python train.py --num_hidden_layers=20 --hidden_act="swiglu" --normalize_top_k=true --init_std_router=0.0365 --vocab_size=3643 --optimizer="laprop" --beta2=0.99 --max_seq_len=1024 --train_tokens=392600000
Below are experts of layer 15 (counted from 0) of a mixture-of-experts language model. Rows are named router (the router's row for the expert), gate (a neuron's input weights, with its number), up (a neuron's input weights, with its number) and show model dimensions 144-191. Each number is 128 + 32 x the weight over its row's rms, rounded and kept within 0 to 255. Numbers have three digits each.
Before each expert's rows: "comes after" lists some tokens at least twice as common just before its tokens as in all text; "mostly gets" lists some tokens that are sent to it at least half of the time. This comes from a sample of Wikipedia text that the model never trained on. Tokens count by the router's weight.

# expert 0
comes after: " | ", "–", "2", ".", "| ", "1"
mostly gets: "′", " km", "°W", "q mi", " ft", "″"
router:153098174106130141137082101115143146111168146097179145048128134157125110092115131122089173130105159184131162149146116126169069082139098161134135
gate0:149125132145137135143085067106111136064137084066115117117188116156112116071134116138123080131132063139166132129067084111163118125102101128124206
up0:131124113206098105107106118142098139105092141088101183152141152159117097167137106114143107117153141130130138112141098137079144188124136146141169
gate1:122048182124144117106130119109113158085141131123132110149135143127118145162112128145169108115142088162186122063142135104132100072106088164094159
up1:136109166111096151193105118152140159181134146152099204162117100111141143142136148142144171156163076185170095063172131110096079148126146137098172
gate2:150103187111118145170136112129083142136152104098120120144093092136165134102138183123123147130126116136178116187140087118183140136114186199112125
up2:129100119137115096085141180131148158136070127133132101113090144099029132161190099157117126097105077075101162150168138193137188152141119079151127
gate3:108142161122125130115091152149084090130127126048090125121127112164125138140122129124110107113115053113122160067193099097156137115116157166139141
up3:145148143155098195144143101108166094099135117125142146118108179125154201078137087117102153132072109126099095100141137076152090099111099207073155
gate4:144109095140072101126121110095161166137188080185119111118109117126116115160138147109122110137104089139140161109124104153099142110074092165143150
up4:134092141111127112148111153164109088162096065178133084118130155083138134138168119075162121135090154123089114134114151149091114086170182122163080
gate5:088118149149153131134114095168110145170067130147139082098158113205152151193159139117084125146087109128095145142128090147050191126127145102098147
up5:127116151168133122148112115142207121120114132181120150092164092162178172135198064110165119116149122106141097082146142174061151096157069126146113
gate6:158125125157142108086059124133123110117108131184121112150164079116126135122170136116144110157206154141141179115129129094121144121130080135014131
up6:141179160123062104185103126100137124072111149194141168098140109177177069176148160125090160107121125117144083129096104136094125048106119046074112
gate7:112078083106073162144062052127221144170151113114087094046148198142121109105169082109132126138124169143082151126081155116126106066158107110120157
up7:121116095142082167188125113111131114079172140092115102077137172153175121118095128122130110147114115116084106154110139117144159133164088097146132
gate8:124106138201088152124078069102206123150107131131145079151166149090127116104097120102154099147175212113146138147140161180174089137172126142173122
up8:063141156146101141109141100104110079138058157082148102141124169110143103090141117110148092174134137178118178091123176110153137157117105184087094
gate9:116154133169139135096143125110075059101193087104083174049170076146098121112130150130094109141115132098066109150117164090154100114147189157157119
up9:155086114153168147095114122106141136129111132113106117102178182158128103164126175070087108181159116132165099134094128093158131087137128114155157
gate10:153060162137077051165138170115046113150177122133099077128134084149155106154137106066104108088145200153156152121094102119122105092155077077125110
up10:158143155102100059104162152171081136143090144121150182121132116137177102157171149143164059156099099123164122181128159110144171101120136224110087
gate11:162155156165078143109166074120111187171109150142117112115076155079143087113126100115174147190084129142123111160147135176109117126105158160055136
up11:135166155135120120090150082138129153164127125108078119160136110081141070132149131136137145118104124133190165157147103109127174168143124165182146
gate12:108123118111118117156114111130152122130162164167152124160190139135168113173104173122150154130189104138107110124119117092052168193114127161123134
up12:116120106064111099125115147041178164119082151092160172151098105054130140146139116105131139086189103118095118113144160143117118102135175178067140
gate13:152170160100117115098141116180171186166158079161122069045146081098157138149146117100144171101127146123113134115118118128152103074132114121128153
up13:159053103134170077090199132173149101152146084105174130117122124156100142132108132123107077134120093152137173109054137104151074141156111133152120
gate14:153135129148144133169147111134091118057152179086052174120152065136187102122106105103140076096086112094198127182148058065122109121124115120122168
up14:095133148123182118108140177154164069089147154105061135147104128167169109047118116148090128122086175135071174095065148122186087114106062092078128
gate15:122163130130102127098093111138108115108061125121118137116142135157146153105093117151122134133140140097148083179222126134147168112080092148122134
up15:146099134200092120085195122136145049064111124129163107072116141141157108129104154121128114213136116067101129153186076137132128097121119160155089
gate16:147066176117116117118093147151119092130146097131185146093091118175180161107173123104061061122134132103084115108078158115123123156160088173119106
up16:147114108153129108053173159123146141196098121147104095234144132117161115111140130165120139111163112111169134105061129114161119092061087130123176
gate17:127164127109135087139028138097120131093166101169097143133129182142095154073138112136196044107119091149105113119119102129144174085153123131119127
up17:141129118134127127126129194110153119068114152074159142134137174159159164197094085097120118148126175147103175127081145108166070131169087147104085
gate18:155158157100106133126098159066162135185062113122130112108154126160138184112134128154171151083167150126155139172208142097152084164092166156088121
up18:108122141108124138132133171138100128128178138112124166098104115082105133123095076172072162133133142170106130129144085095179113091168127100130128
gate19:154122126083130116143145088044088179077063161122148131065148111137169106181143140130149162128166123136112163150152084100134097133105111143145145
up19:166139122097113154146142169131130172100161147129123125111058106146195149147101157124138111094134130108157176151178138102134153133103188157114172
gate20:168159134128205086149081046110122136147134103077133144152202145128131118154124182120096135144126157095108157177163162138145126119132097186091141
up20:107114121155166112141078138115134101079083136148119111135101175070147162151113151178088071077157176102115116149150090159094062199168134135101129
gate21:166107129123166133131126123123168147124120095075180165171144122157105152070154120166061124082181127129115139119155134169134170118134083155145115
up21:105099102142135093141091105107165156160130104140172115151131089132127116118127164133080087120054115173137103113115218135087109129197107119099145
gate22:155116112169122167105106134111145166116102099114107063120148096146127134154146169108143148123110131143167138097047136132172127140110042124141075
up22:159071134131115073105060157121138132117175154084107141138157154110132156161104149111098157171166092170106129070108125110183056159146123147100141
gate23:157179135104102118142120112154083145135151136137128157072154138222115111198082142147191140093132141111120117154138085143136093089160150123151080
up23:134128102166143129099133104056160189153130119153116085167113088094174141125085168091119192128085147132151150131163130151167139119095191138167137
gate24:164164097143137143155067165133116104112163127141101145068084140115108111129103135114150117167137153083115175158087168123089069155210144139134159
up24:157088140064094111118122145165074067092159119110123101110159111152151150197135120120141172141159131103176160142085104133105138152152121124156166
gate25:146086101135107134209167119112136145116161145067131073118150131201156105148119165173122180147105111148030127121069096124159112155102116084152122
up25:162132165178082094185112206146087154132124154030128144136113103124106104119141169106085107118139176113011163089127179103152073135168182126162142
gate26:131126113123133115163157133117124106139144120124121165105114114168141086096109180118144237140132161095115134103140136125095175141164141140087094
up26:150102122081087146101116111065156167153153102141126100106077126065150130129125053152165123108104117092120087160140119073167173076193101087160129
gate27:172137171114103094115192150120136181154137134145126159114131063126119081158125130115144119138156139191137146184143133156154150201137193182105143
up27:131125124162123104193114122177136131073093127207109103104130104159136105126149153118141126115128122189066105091104141125194087181142114183172114
gate28:132121163164106188145192129171049188128160162128151177091150129169131146143101081137104168153126181156092118121096123148119135131148134142125178
up28:121122150133080086153202133150108127168101135163129187138137083123112127114119139151114146116120066194146108145162147119134175102140174124131111
gate29:145081169119180146067155080152094152136117102124192169094121161126141117161180098092166185129119137149114075199132035196120113149134100104162158
up29:072101083119139056168138152108118060102155141088105091104139146115130122075136171150117134067149176183167115099145133122114107158096120113120177
gate30:157135164140092140145030145084055150124123144111121207140117157145142161186107083131147142117129050111130129129090129135150080116088129130106163
up30:144138088083150159151125198091089061072104144138143143098127153142132213141096109145071144151151092119094147124178138120110132141124159062092091
gate31:146117132078113159103064120132062136074129107134175123066153101145138115144076134137101132104085122096112137118195148076158111126164114153131114
up31:122150130158095117090148119171155117133144127156085098163099111094145157137133140182161096163187183116122139127131146176098125150085172097162186
gate32:161152163133087102138141129138141133069119107087078155130135104126156121146163137078153101118189116184144124135090050156115152125144203184114095
up32:116093118175171149127111092135114054121068131082107132182103105137117149105119139145081112074138110168128143129152121174120112158084115139121140
gate33:137112148080117195130041104103160192138093126071203200093150140152121113120152184131122109124167169180136153103150152129098107129106143147127103
up33:164120127151112114122071099113166143098133151129102135082142073138162105117148141127169086119131137171143151084116088106132086116105171162084125
gate34:115123115120099142130128143100141083136124173165184137119116088167164128090163097150154153154111203160136098139115117175109117111090113125106161
up34:158152149110065069121105096085096103052165138151162107105125108103149115077147153159155148080214209152149178122138129191137161143210160136155166
gate35:151215092070128129157171101164066132158112146125177135113133097170139093102129127119066116143108178132099107081171141135112143101126098123156104
up35:135119129094157171102153203140121077114152122178145143161110157096143134091123095114166139198091135122126134127148122116149130115171122119147153
gate36:157146162097125120098089075170080174141124125153151202140131097126174142108125154109163091112121163178092161119090155116148164085172139128159151
up36:131145106096148139148142131104175078072169130145144107131192147082121154098163169113104134121180194085171094173167080093045139082125071132118090
gate37:165122143103071164116105089112136192128102094150130143098123118105132067142087126088168139125072159122138126173118116095133155127131142131080159
up37:108142146153153086089156199128114051105114162122127098185159122116148190165094146141137148092141113077151140080130131183114146124168119152134114
gate38:151104120094049196139116086093124179101168118152108147122170128121147134162183128160119128095156089109147116131149059144133182148075125149108186
up38:122072142148144112162128102065146107177105099139105140181201061165132143088151150083130156139091130137138074103112108053134119180082132129109174
gate39:132129153150131128163112054177074138130135090084133069101124146134199106145124117177129114138159164169175160187164160104146108116135093121144136
up39:146138096111160152154132133046131131108106188178099157129059149145146077185131109118174198193112160118125208132173168143139209164116125118171114
gate40:137054149185134115101079138158093107135149084184131125130147113108074150150147123117090111111127153164100107104112172128105187152067092152164150
up40:153057169153107099153061138144154152075096168132151047122158177127069139147107112122132183117102176153122141130161108118073184114151167099159124
gate41:144071151097117048100146118129148112106119157082142179132172124138159081181105122171127133123135140144169184130145196111174131121155190097123160
up41:126188145078195136059142117155131171152111125204080165195126110112083100198140135148136095094141141110190172148094155125159084115076124141146124
gate42:204130168132120072151127079110138097122156078140129141042093105140140115113133120135131071199141140118169146198153063145168152146172160074166143
up42:121090168156055079119239126137173187123102169140101123156171133088147138134115155185121094139139122125188105161136078140096119118122104169112121
gate43:130129136137108155091144070126115124124140171184131151117136157171134190180099153101133146147107156165154161141170099077140113132121107123148136
up43:157090150140124114092070174128116072122102125093171110157138096126080178108132114088141135106175178116159183153158179116112105108123140145122131
gate44:153153113095169173117125107065170086134122156129183058059128133157115149161114079120088081102138163141125142094151105144130146095173118134135136
up44:102124104143101051145070117065146068125105136167124137119108120126190151068148134097085146177092130119164124164122098083210164137179130090107172
gate45:164132180088140109094133109088143168144123160061118164140080079130126173115127074169132116168164127121113172141070113082203060137097113115121140
up45:132169168175133145075118136104129143136138162096136139129087109149139164170117045135144122180172132113106147156114089096174136104112083113137061
gate46:120117136156119099142098045104169141083081127122175180117159126161198129172139115066190151130152126153093138141193123151120139161120142157128125
up46:083153180152193146123110129102098114087141131156098172124157109110113152073091133200149116110096072121159116076158121131081167145161089102159092
gate47:129110146108137115116157139119120127133161128204100099122117132123232123102192168089120151169143134173100164108145115125142135149166092107192137
up47:077114130121174183156111136133074151165146146106176134137155111137175133122113104101076131145160178160185114116152130176096086082119152142103122
gate48:144097111125140089190039146130056137056133072087102137127122080147120095102164149111113198045124152109124119057142093112159125099125121098132207
up48:136149115112137172123142123185109121103072108122136133134138126096142150145151128171165128152082155140102176180116112112126148146156106182112150
gate49:132107098059182170114105106090137152152117113118146170134112147137161130140156186158113105142100106127126095144126152166179168131152113138148151
up49:087153120084100148116129138101165109111154138056151162118125126140187177114174147130117113142144089107066089108180083098132109144164103103132142
gate50:118119098137069116142076131194126095068136186138120133084115163148122105101158134129127131144166083065075137160084123139110093161073097114105099
up50:149150109116130150104143067133059130128129128134111117163131082134108181068123173124134106112175137115148137145159124125113166072095074140105106
gate51:133169099130147168117138136176097108102179131109162143098131128129225073178147160138084099142149149110132117136090160145121153204172133171181118
up51:130135114144118122154113119182137099038150172145098124217130079112110114173097106155127101159147089113129091167119096176126148132116087118129161
gate52:146119127139087133097111114121159127105078132197176149137147148162201151117133158130145142131144148087143134045099167080147096101130129171152134
up52:134146103165080147135164149138102140155078124095175117141137106212177120070117136176121113130108071126097127171117095093117130144138147166084116
gate53:156122125142138111167141191141151156115116119142185210097089057139150160129127158167159083086130122143165138163054183085087102170096160098092103
up53:097144142097136205177109127078111155120105111113099081079102097098144074166120090135134127147155127178127126152069095135198199135148105086188137
gate54:130115128122136161115107140114164097143104079136085137107196162148154128156124126145198150097108152165115133190117156110162102133127142162162177
up54:165170086186167099102128118144147039086133170138160109111133125174114094163111140083187154080111128155160119165099150140141137183120124155139159
gate55:151133120111098124092113120083210117114119095175159101142122105179147104181152121134158149128129126159156168118135116131164102108143055173182164
up55:129114162136187097117097147127103110098167087134041134155139141169137147131101120136141133153117147100155155137135117124099157163143114167076110
gate56:162160111124167113168105136131164160165125120133131145096145096138107168148097085158100123115106099094128075147176129148163080128116111110207070
up56:094107096122173195117129160154089112024186140123136083117167162153150084128155101150136084169129117136087180119085133116103163105100082115086148
gate57:130143123078113148136140124113135179089152152178133118126113134121109145194126172081143220101154157148096120101121091198126124078173091136132110
up57:122120134151151102166099094100169161140159083172107134123126115096096193147103153121135173069158141112168179125121096146100086117132116076155111
gate58:168107129152111200124181088107065176130139099182152079141152060138131160113125085148170125224121161143122144158116088131117140127123117179075181
up58:098140131154127134134141165138149100127135134206149178132136145128142090125090139153085126116085158107079133190164121101134189099090124119084096
gate59:116182199136100079091143093158033135115113154170124087115095057179160132117107132139128125137112162126088141142146089161106104158132083177137147
up59:143092160159145135128140169092135150118169121111095074146084145142208093124150134164140120155157071078107149130116109099179114151069140173115174
gate60:089131147137111099125183143115132177149164182120135178087119065135121141151121161137129140157073134166181194145113135091121184083152150140149191
up60:158163097137129135227155137166067170175178135074087139153133154099062138198097094132116197075119145065138135166125119139205130152149108139104092
gate61:139102114141156153126074093145033134136112117052180164081069109088164163143147100143153125188082099109097110128146065157145090106148110146150154
up61:139147140076061128103077106129105119100092099143169176178147099152095091147101141083164163066107095158089120105127131073119110157140235128115117
gate62:157138121109084127143128112115128113107181123179135072066133103108172122142146145147136171102117175052135119143099075147103148093179054123064144
up62:120125117143092122075163112183178158113122119150134177137136177114149081115085174127166131097119127143094130121164113083100069123140103119161141
gate63:147116152156142119116074112154162178140150120090102202063138119154138153125140107188146056152102140127194152128107109146112116131211153093149157
up63:137085123137118149130220161194124115131174119147204086164130131131140159150128220098098167090099136110052119108160115089154104128121114086129138
gate64:135153124210062114141109107142095144106095194094178104167136162137201121129132143102133128127138144185152144110155103135181109152161129197201172
up64:130094170138109124146140171151132110100143108113133120102126095110073108137136156176113133170111085124166154206131115113191124095078064111118156
gate65:164105168082155103195115050123082145117113107099139161133164097115051165104155125081108094185143182113110141184123149143098129146170128099158117
up65:123173164166184118099159114120157038115183145107080144147114094137192158129191126153104111174151148138172184165099152149141143098092134147091165
gate66:105140144100146157133133092105151130105104140117108069146178130157154090142134088166176083132128146053197114112125097141115147117127157105079123
up66:153148117161124107081165168160173154122108144100115140174033113120113121113090091198116087145103124152095167127139112119138168128088144133148097
gate67:149088135149069139054134145110127180087158080113116114117095114108187191202187156111129131158161148128119163146163102130171106123126089184122157
up67:086147084111057140167097165158128071113124138185140136146056158103130160128082127154087092123164170114123140093120149117092141023108136160159086
gate68:154128148042136137193120200154145197170123124121163123133120134165125140128155153131091137111056182112052133115128141108099122154191124141122050
up68:143126132112161105178145137129083186100091145106151131117146185125108133165132134136131236171084138097135218130207119115129096159174123152120078
gate69:125126186219141135112122076106070127128188156113102103124086178138133073167117147104152155129140111122083123206111171119164157144173150138140066
up69:115181081157172118102181172110125085071133147154120145187162136126099078111090171124114143157137184140123111084180133134134132133172182174131122
gate70:128114126198111148116049120121106108095201105040116080097152134164164149114152132127164135112130198091137150169167094099117124152146143100143159
up70:162075106131191146120150148103075124210093107142107111124127100167100177115130112118111179115120145089164166235125116148128086140194172120165105
gate71:189133140156068083099183144157131177149177098095122154160099110126165112127182116136124117140105158073154122151096082166108149100147120135123161
up71:150114128165105114135158102123090148126159148158185110074189129122143136115113146126103106107149103133141111121141152087097098072151104124117098
gate72:125133134150148194138128135081107149090168120207112159113085101100154107119152177118130167143168141067155151104194170132094166130112147129138135
up72:094198163165130133133080117199091181111107092126125076149176127105155173098130153142139059137137161170112168105202140127138123141156144115141112
gate73:161140147137044156136145070113091150145108085102173119107124113119120118132143105097131157131107121160093131115092141150165084157103136139130185
up73:133137124170116119125110111084160119118118128072106128126081108130160160132165076107119130137145147181134129083100110111177108180134092140150100
gate74:117118140130129149167085093131137186094185082087145115107098145156126114132142136169145154197101163068152099184089142067152134107103110130136143
up74:152112125149115121105068112164168136125149172055145093122061108109143064175138114114160171162153095109152089139123108085179078151150110124117165
gate75:137137114135131144126083172147075098201220066066109107141133122168164209120092102090138157113210117110129150171110126126156116151115178160201173
up75:149117176193089123135164184132140152106140118144156149157173084171077114088126172125131219134131134105176161121156131106171111082118181172148100
gate76:101134133146119220097091174133110113096155047138116086132114142157181170138112160135138138109096100156128174044192120113160139149143161181105127
up76:116100110111149170110126127155187024088175096184164053141088128100143142116171127165118104111106075130137093097174097138141114143113148142137106
gate77:150113136128090150099055141122150138124099130153167072125104122139149164142152138097178140150106177164082134127114099075124149040143078142183099
up77:122118111143114185084092157079133141119109064142176091065108138156100118086134121157149088139112180131112116106143100147115132096173091107163111
gate78:170116137110150162114074123159138172194147144068168138135119177095121118128135122127147126101170147142156189109113122163095080175130157170117161
up78:107144120117107046153146183121160105108137110127123139104113110125124103123165149129113100159132130106110130135138106098171163110177132137131115
gate79:125189160136109107116110055077096122146182149124137119062089114193235150102110120111107098101139139113138152198131087095154114154139158164167156
up79:124148114174103115107094098111135203188111131142083141152193164178116133102133112117201113104150145071145145127104147078118147122150159151101120
gate80:172112129064122075176102108072107125043164134113138084098111132155145138089125134079092134052146146164140120146131133141062110146137095126114159
up80:113103145061102128155144158141145094140183121145124136103115133117157141104158093125119146179188084109058139062157138074122150071146165084115093
gate81:167130141143103149072135136137125156115173110109095149101200107130136140169107104122142096157146118153115183090141082148169055085146159174054091
up81:142125102145117102052155167109139204124137114135149055115156159162107100138139151090153123121160175150093158133177119128168092123135144131110156
gate82:148137118114033078134170104097170193169120105074104171095095136138150076169150135121136151098096110108080200189165113138146158126171114107131158
up82:140086085133203120106113182135073058119150149172124096172141150120129165158165119132167073054094120162115107058173147102100083133155185151144151
gate83:145139150086120145152093124157076213097149123151162104123139163109124104128199083086046150134154140106121140164099077089133192145135104132125096
up83:135142149150145120115117114195063133144128101106103165104087123081130139169111094158167103093127114104190144103158110088122089118168140163116097
gate84:144174126087075125144062129133160166128143090115114089111138123103167129125156087128133130068187126158173200162142139113105130066074125136095121
up84:126091142144095095100103105068170152105108115170119115087115121148125139166130155151156146085157122094106149155141125125162109129166125150158131
gate85:136094132175071110115089119116097134037101109141085129172125084137133122160135114113087127099166155138104157128125137135137167160132150146121206
up85:134150139114146137127112122115122095119133081163134070188095090125100083150119130138101089201125199065096102114152099132099185140160074148107070
gate86:119169106140178200156143128121109136111202121172114147187152139141142110141151172140126184130093161137089121149115134131085164138132076165104194
up86:114082125159194127099096146102182166159063144091125152154133141110127095180152147166116168132071171051146121118172102117092114114123085172087171
gate87:144171142115146102119106153107190099080136124092129078107119104129161155158078138093147086136095101109155125187082163177148156098111145163133114
up87:127164150099148107109091078141172111121106138137145124079114102177154132112142104121105140142133073135128132135146098118190184094120121120185144
gate88:134172141102127076123131087115107147124101159148159188087163090130175122142111167159175114129116151115124173105136106141071133086165124179125164
up88:127081120170190166160099105073133211088105157140129142157131167156155150177136121137123094076114135094078127059143085113188102163053121161145099
gate89:153110136133138154132088140145115146146135154091122147108116111112129141187099174096150171132137120097123139132137110149125124111133107110172176
up89:143073107094142132092131123146075161147124076125142108101136158187178169147102068156095164098077114158199180147136132052155066131129112175066119
gate90:172119145111146087149076102155120111171082116172148087112099132166160148143126161097116115129125177118145162129113114066113152106086126125183132
up90:142181079109148122105114108150129118094103114136131113159102207112112130078119163130087135156149106094134095140139136117100186119115145164142137
gate91:166111130039154122096148156087133163075100131084158150113098110096171096161154088121145097129050086075102106151142121150175133109131143140123124
up91:144099111123223174084129160105089120152117138109110147106171129147070108172103160140092161130143116160108113140156077158148106192140171099164084
gate92:151142180141126166136076104146134161142121104180127127089117104075160133130133141100138156106104124150139123124154145130132155082109114159106125
up92:127086095119095100125158146127140107144125148099159120150120137144121094118078161133084076152141130128065092174077146101162079155092127115099152
gate93:171086098119121122150148117137082165092184094138112124058111061117098108186169101130117155123149133163148146146079134129140139145132134139186098
up93:124096136114126119124125157166182175135097111141055149196160149130087144117097117138133146080139134114085174135170145108129147115138126097098122
gate94:110122160101112226093161130102144156135132160089172107157141118131111186104136118112105149116072086169151085082190142120139142105130132070089146
up94:108188106136203083152066123130106154183127110177137114027158121145084080115122098152087145115151132130114154186133126124116122167174168124149089
gate95:152127167114102155146119071090203161192102119144113120119078144143128155137132130190185050159132149126142114166099120071123120082123112179094183
up95:157127107112133119108143174137111115083175121138091132120169165129154155124165152139093124094181063118136112085114098102111098112197132105147112
gate96:124103111144155170104071154132122112124166158049113126160113117096109197143095186149133139118140083116087128161118114168073125159116150153129125
up96:099139109123102118118079154154126109166142113148086174105135125060161113115134098099163129123124150176156147116024122103097136130091149173106185
gate97:146093129126151141116142184137139099064149178139162138091144066167135165136120146119092089184093179121134152114107145185064157081164104154134132
up97:132139140134112176133179105131172092127172093183171095142139130161053110085124072132119126061094151109039100078168139146097160082139108154119146
gate98:162120125147090107130128106099119129118160122071136124136075130098136083138118181114093137166181164181187160082090173122127097143070157140073170
up98:133170113140124158043114063130124132130139165146088113161092148110133127078180122118102090082161182145148143160136109129082154114078127182101105
gate99:149087127097096169127137120160144212102123114155176128135128161123139098182125155159179205121074130087065086191084115183134160151121118096138110
up99:108133179144160112143126159168105128182088131114114194127151110190106145156066154088119109159089129160144143076148223116104048136168150155125101
gate100:140169125109211141109136175122127142205152182125138148113131071131118155132123148160127136163105151080103141123207106069142075150128157178123142
up100:098103094086186158140137108091173102099140149198170136098131108213098140167118154190110126135140117083139146148215199115122156199150104168111112
gate101:144096154211091165102086079101101127095198083145120140141154132101171086104124150109131134151140105197162167043152145125142106131113118155138143
up101:155140127157148204125063106089162130068125134155180108094129156150135144137159107155104115145114066141095125072103108065176080121072134133142110
gate102:125126156131150118060168121066121088147144138160124135009188111180124153120092137119111119118147192153066057080188129109153133130184136135097169
up102:140130116129148137173150097098100089108145127110152189117180113111153101095180187106077130128154111120184115099136122094135097090148153045156079
gate103:150128115105176140161116113118152144142113142154143155094191063162138184144087160133068164069112139117133111150176146161151078133090124074166109
up103:155087124159117150137114118103128168137094136100191156134103094075172120167179138071180184127085106139177172126137104111104135108120121156155096
gate104:169113152174108138164115137148039126109152168126134126143116127179140057100152088161104086123102144139122098141114113073138065094148084163162110
up104:133135095096161106158126114128085129107138089101151124177087120104138164132147159154078084095091133109130074127174184121085155125127137122160076
gate105:111178142130097139119136138127154094100135092152109111185078137146188142124107108145109111211107103161110076141151074112166106125126109154144126
up105:114148120106114125138138140124108195217095092103148097160128117108065147039163057154137099140116182135131122111153135191094075133118178114071095
gate106:136104136089183122133108121129062094081139128137118125077188090160152140154094145076141155084094160137164149112083117122150095124130119145150116
up106:128125156084161185185142070125148111126116121146163134112166163167086114107062092090085136119125135155108111084147138117102107144160134131177101
gate107:174116125185163091149188124163149151135098170053088179135184097121118149135100137178106137135126163137154153062144155115161114118159182109090190
up107:109167163163152100113154165111108136134065132181156067146167131160127102108151109164177120115121087186145093168089167167139087170151082160137102
gate108:146122122142144161146088088166139124116152062074123127116175144118129117181089190151130111149061154171157101124158131109149137144175117116132119
up108:106115129097193174202166185146126098091144152123146148078103100101133133120128178106113126090090113075105084149135065125085123158158161123114111
gate109:158117161107175070176157139137085132135149134134093107112124122108083114064157141100105112106163125125111169092075112105155209089103109092122132
up109:122129113158150038111105099142084097043086086091154079080114143172146118121119097134114141116121091198146162090080141133149097182149029105175167
gate110:121155155144046150104119122149037102101143116120080124111080125111140129100153143144146115124126205100167167143143103168138080136096127175137142
up110:151105135079140107134094125153103164144109128104174090157135081119139111090102142128164109136141154114108129130152070144119157165210128174137158
gate111:169106150173126161061105139148099121101166116135151095099137041120139107115129153133108085156107095150161122164176147095150111130118144171128098
up111:089138095103113102134164179169117151057180125094064158157138147123095068117063109129117095114060152119077110178101097137101190109103142105114143
gate112:160165101131155077138150106130134096126138097099159073106076122106160116157103153166102114130072103154169115181136114172164163055091152135108079
up112:109220114087234117128098074132092090118123086132143117118096079149138108133138126123077096027037098161139146177112123122125115108159096135106110
gate113:138117186136125166121081087137156154124133132093127112104145153085146129128180121123133153130136107125201133133168158111117116192160157187146143
up113:138141151099198140136100141157139212138129137135087145100132091142099136158111058161078082135147172142125095154121142096115157120065136074144126
gate114:130088142185100147111093112157096187159118132062145101119149129175132156106114115138097109085122136140112095149109133094119094157118055123156134
up114:110167097177077119154166164079141154104179160146082082174147122054154160081145155119103130123113124085135123164110131176141063139128102089112142
gate115:183089121126143141046134099091108116140110112147101069095139108149123131170122071096129036084175115100137120132137136140135105072110122157175103
up115:131138149076089134119185107065039096144192141146159146082120140091111118158178100102132138151142182107167136143122163063120136073057143157133157
gate116:165139151083189103202051101133136081134132136117194142131090141113209108171181105128110101143150164130177151143115156150143094092103109158133043
up116:126113045135095110082161142110202149145081077096123128144130085145104134106098140151086068149169124129124115106169104123104109135104152156041145
gate117:136132098118150156108093109138111165090192062135207106121103164169085135106158170094122177114058105162111079087154148154144099080201018134163099
up117:128197122132143137114143153126068142042142173101167141183098147144067148071167104087098091135075144121116100116137166121170096179163094105133091
gate118:152121161099109101075117127085154151134138151089129186070150070100168136073165047155096130148130141107122138124175129105136142124112138141079145
up118:107089107121086171139133139116107080104161103114147108103099133113224154148081169120167063105152119039148096162114084109101132135157134162124149
gate119:159166157127121122149134146177112115109126170090125125099117154114173107093133201128152138115092158167044154116136099174157113149174118116131146
up119:132106130138147121166166125071104067172153089083125169069132062115162115135081132157166171105098150088122124140098123129153141094114106158170148
gate120:118095166142094151099119162181143143126156128091137151104066157113156080148148095139094101127151150086097162115144082125150104134112136124148165
up120:104128090191152116079112112134071078163093113102140132185172131162143131142141199162155097139147122101163128080177104097176132069064200192120108
gate121:164116090104104121113122139140114126126193118112102135125117132135158110154139162080134155103154065163127178137168092101166114132138144149121153
up121:119088115097075134178176169081121070132136081105132097083200136124111086147128164108139182093148155166094147145172126088180130142161108134108130
gate122:158158157159068130153061109079116193165149095149075084130180095068133175100155108137174164145151146122116147080103097135130152189140145105104118
up122:118129159135153081075197124162123133095190142067093169097150059126144238082127088101109113170155124143164122097129107154085122142171083150105086
gate123:159093149164095070123083165116147116109167171203183168095090079101176123096148164143126105120099098118061110117092145091140131075218102101180098
up123:160104108110153132058129113143224112064096194133152080151133175172138164188108125123116196148157175111139211124146132175129098158110111156129158
gate124:107176174170108175103056092113119105134094101117147130131117076134143151117122164133132096119150139163167163142131137103148146146152103129135116
up124:103139180118085153187117131097133190115155146135129066145126149090132099148121144075165140070047193166140116076163090151115122115107124133141103
gate125:132137135122139144175058059161112116106156152153130094128091160120148152140173114118102098167114148163155145135131138122127090150174099105165144
up125:114114146130123131125133166087142143113158164112177100090156179168072118169098143139123147160075101091093104160129145138108184120117127117124111
gate126:164092135125044106161157165157137131123228128147070113089141100133147157112184091158086143135111171113167155187078114183178139145206143153167142
up126:119114103081210144124098126072167104143079138150184155194150177077135157097140070134136140104136127114111075060173136172146172118074089154092153
gate127:155175144165133158130151115142054147170173164170160087103144079137069104184162135110176144163129119121129105171113176144089185121131104162083135
up127:128177093154176098165161114114090129075126160097084185093132124123155122133104131154144122145176143158155192114100073121122160195102152158106150
gate128:164108122141123167144150144140155064187171096136119106138167167094132053129126072118120115116121175129138090137124130135162177126149185105125173
up128:164120128148078129179161107093138095195116118108079104139132168120177090129131152137186152114132173123107156110139119128174149151095095102113146
gate129:138186145108098099097117140142168099103188132117166193140149083152092108131113073196168140135119229127125166129085102136130070119201096107155165
up129:138103140154153128113105161190144070051145145149113130101114122122125101166088092150148135151162158163189092101074118133139158075191070097086164
gate130:150129135138099168071120129142141102097149104157172122163120097088121193143073070131177142125125122119136088134110122162150119159098054154155088
up130:138140145136145152135090101079118152203117176046143060137146113156097092097121163102158184124150126160081122070109098173158135171130126111183150